python train.py --n_layer=8 --d_model=320 --n_experts=48 --experts_per_token=3 --d_expert=128 --d_shared_expert=0 --activation="swiglu" --moe_layers=[0, 1, 2, 3, 4, 5, 6, 7] --router_score="softmax" --normalize_top_k=true --routed_scale=1.0 --balance_loss=0.00205 --balance_bias=false --router_logit_norm=1.5 --init_std_router=0.0177 --lr_router=0.000951 --n_head=10 --n_kv_head=2 --head_dim=32 --vocab_size=8192 --norm="rmsnorm" --norm_place="pre" --norm_eps=1e-05 --positions="rope" --rope_base=11000.0 --rope_fraction=0.25 --qk_norm=true --attn_scale=0.177 --tie_embeddings=false --parallel_block=false --init="normal" --init_std_qkv=0.0192 --init_std_o=0.0192 --init_std_up=0.0192 --init_std_down=0.0 --optimizer="muon_variant" --lr=0.0138 --lr_mult_o=3.0 --lr_mult_down=1.5 --beta1=0.93 --lr_head=0.0059 --warmup_steps=50 --schedule="wsd" --decay_fraction=0.791 --decay_shape="linear" --final_lr_fraction=0.0 --batch_tokens=131072 --seq_len=256 --doc_mask=true --train_tokens=740900000 --steps=5653 --dataset="wikipedia_en"
Below are experts of layer 5 (counted from 0) of a mixture-of-experts language model. Rows are named router (the router's row for the expert) and show model dimensions 192-255. Each number is 128 + 32 x the weight over its row's rms, rounded and kept within 0 to 255. Numbers have three digits each.
After each expert's rows: "comes before" lists some tokens at least twice as common just after its tokens as in all text; "mostly gets" lists some tokens that are sent to it at least half of the time. This comes from a sample of Wikipedia text that the model never trained on. Tokens count by the router's weight.

# expert 36
router:137216115115109178131099175150104092154095142107096134155121131045100239126128122088178124110098092098112101148131101125058135122091152136152087118162152116129128114110125107102165129131066151
comes before: " of", ".", ",", " and", " in", "s"
mostly gets: " years", " life", " members", " people", "ations", " development"

# expert 17
router:105090055164154145131091103174092161099147094107208064128146097096192131099112091100160132092136098133132124123184140140150157125151128085133131131138120121124109099109116127126143081140103140
comes before: "=", "\n", "  ", "|", " 0", " —"
mostly gets: "See", "Early", " Goals", "History", "General", " statistics"

# expert 1
router:150176141105191182105094164125085091136111159135123094235117099116120103167129118140134150163143100153110122089123120120132109104137111163110118119102143115098092159125070145120141166125182144
comes before: "-", "|", "=", " 118", " 87", " Preceded"
mostly gets: " Phylum", "aged", "#"

# expert 9
router:178152185138121114121143137185159135148166159100202170165105103143139156168096107167091070168083123201135109111158155147136090200161152133156131191113122182160147105125083155084170151185179082
comes before: " to", " by", " in", " the", "ed", " as"
mostly gets: " made", " played", " used", " won", " Ad", " received"

# expert 43
router:145145139152099110067065116154137105148181135147115111142154120188155121139087116070138151032157170141144122100117101096113160115162132151165112104097108109167145098160212088141079190135132081
comes before: " |", ".", "–", "%", "0", "1"
mostly gets: " 0", " $", " (", " 34", " 4", " 32"

# expert 15
router:143055179087107148157152164133129137139100123089124138121127187128088085125150153148154108154162122151167123209200166117122134104103136100094124141110155126147120120123153196171079130132147097
comes before: "s", " the", " he", " a", " it", " they"
mostly gets: " which", " that", " where", " when", " but", " while"

# expert 39
router:094091172065122146156089083124182126123143105102161097080173100159170137105145132071122076088085132132123124172081153095125144114087116183169200139069089096109140104115171138125103145142094125
comes before: ".", "N", "L", "S", ")", "A"
mostly gets: " \"", " K", " D", " M", " N", " S"

# expert 20
router:068066154080103109153135131109165113139107078140131167124119154100151176100108128081169073138145157164076211108161130137099141152109114145161118133142147155123095116102167122131152109106085123
comes before: "\n", "  ", "\n\n", " |", " —", ";"
mostly gets: ")", " JPL", " Animalia", " Born", "]", " Synonyms"

# expert 27
router:155137153185214115118134099091090104138154123179124075156154193089159126185115134092111141067138089103126127122132136070052124111136078145134172101194111153119140142164128113130072092052146142
comes before: " |", "–", "s", "ation", "ing", " /"
mostly gets: " Cup", " Apps", " medalist", " medal", " Final", " Loss"

# expert 8
router:138094122049106120165135188150158180131112100168098153134104140139139126079131122141120097151147161126176148137069141130173086190112149062120115194167111115147082160105051154171126153130129110
comes before: " the", " a", " his", " their", " its", " an"
mostly gets: " and", " with", " for", " or", " into", " including"

# expert 44
router:134132129125119156116079120087109117189133205133133127137123119117127198095119158089142109103108044093171147117141118144129074133099129138152103079175129174120128171167094102130161093136054136
comes before: " of", "s", ",", ".", " and", " in"
mostly gets: " University", " School", " government", " district", " city", " group"

# expert 13
router:173177149166108118109160164186167114127141150136137161158112119111088180144116091115143138105111153210154149159116112152150090226137091112137134203098132187142121133085109151108179170177156126
comes before: " the", " to", " a", " in", " by", " that"
mostly gets: " played", " used", " began", " took", " made", " served"

# expert 4
router:096130115167104097102144114123175166174079119142105152106158163119179106077124078064131123148102097097145119156053135128105171189140122130102117122137139154117164096168138123104147144163118152
comes before: "\n", "  ", " 0", " 1", " 2", " 3"
mostly gets: " |", ";", " Episode", " Nominated"

# expert 2
router:111122112096148176153081168119124130102150093060124103090102134188062060082112145146094107131147094127148159138166097118158200140104120182122102102077117085132149137202162162121084128095164185
comes before: "\n", "\n\n", "=", "y", "a", "ian"
mostly gets: " Michael", " John", " Alex", " Robert", " William", "Al"

# expert 5
router:117165211148118197102136150203174166137191127184083099150132125159089065125092090162102178130137148152106094171141176084150123122127159109145093143144123116139130205113103161163168100035155086
comes before: "\n\n", " the", " The", ",", " In", " He"
mostly gets: " until", " during", " June", " April", " February", " December"

# expert 12
router:123140173147124167138149133167129127181116147091110113155101140112122176086144143141095133123088109153110207150092130076166064101105120145165106135162154096111092157136153141139139126156121120
comes before: " of", ".", ",", " to", " in", " was"
mostly gets: " were", " has", " are", " him", " them", " had"

# expert 40
router:136191156150147130104112150091091129249200068123094108125069144168126195103192091099137172168166131124106152131125089127102153095124125115146160073050114138123147130074136128121092138096165105
comes before: " |", ":", "–", "|", ")", " classification"
mostly gets: " MPC", " t", " Votes", " Coordinates", "Scientific", " Phylum"

# expert 6
router:115159115208137120054113115208162136127122186197128132111129165129153174138136098149146163091184131099151146075122151105149090102119121142090137162172137128125112145112131181106109128139186050
comes before: " |", "–", "-", " years", "%", ";"
mostly gets: " two", " three", " some", " more", " most", " four"

# expert 14
router:130142104140077126096114117127094084183156158157111061096144094186134135151164170132105117120098150170106143180084170060129217097195165157131120135133093116108132100111140085101108095126110143
comes before: ")", "–", "}", "ript", "raph", "]"
mostly gets: "T", "c", " 1984", " 1979", " 1981", " 1980"

# expert 47
router:051141113135106148084106110104109141125160168144193092140182140120143152153121127063127145055093142143143129113088129166088138126110142119134120071131138140168107163119182152111126130192108170
comes before: ",", " (", ".", " and", "\"", "'"
mostly gets: " York", " States", " Australia", " America", " California", " University"

# expert 18
router:156163150147084180119113137165097111146133125167065116120140086124108153155102189088093158155128112090101148086147058178066111140105137097121092098143096137134136172124137184148152118183110136
comes before: " |", "s", " of", " and", " (", "al"
mostly gets: "%", " ass", " music", " water", " art", " JPL"

# expert 29
router:055103124077102136150109149136123173142164149110116074108160147130088084121183153128145178143095113110094079136160190213156118151101177156168161136099091157135147205118162106082109144135127133
comes before: "\n\n", " The", " He", " In", " It", " ("
mostly gets: " John", " William", " Michael", " James", " George", " Alex"

# expert 42
router:118091119120158125110157193113106112139190130107126166067138162155143188138109086103107078127121142104137191071107057116131163122117164125180103085099104209089149091105144077116170105180178104
comes before: "=", "|", "-", " Born", " •", " Coordinates"
mostly gets: " based", " trans", " •", " =", " Succeeded", " favor"

# expert 32
router:078159119090128081122176113146083165098120113155145038106135172174130141132150148136074102097108129159128165138044143134186132083111132161167147100124155163054129157146104088154164116130125116
comes before: "|", "-", "=", "The", "In", "On"
mostly gets: "\n", "\n\n", " born", "\n   ", "born", " Genre"

# expert 35
router:108171121088114125109117100075126094185185117139158122132169162139127114137091114045119182102142153115173143121168155143174155120161090070142138085112094141139163098155160134131165131125114132
comes before: ":", "\n", "°", " (", " km", ")"
mostly gets: " MPC", " Genus", " Coordinates", " Phylum", " Animalia", " Born"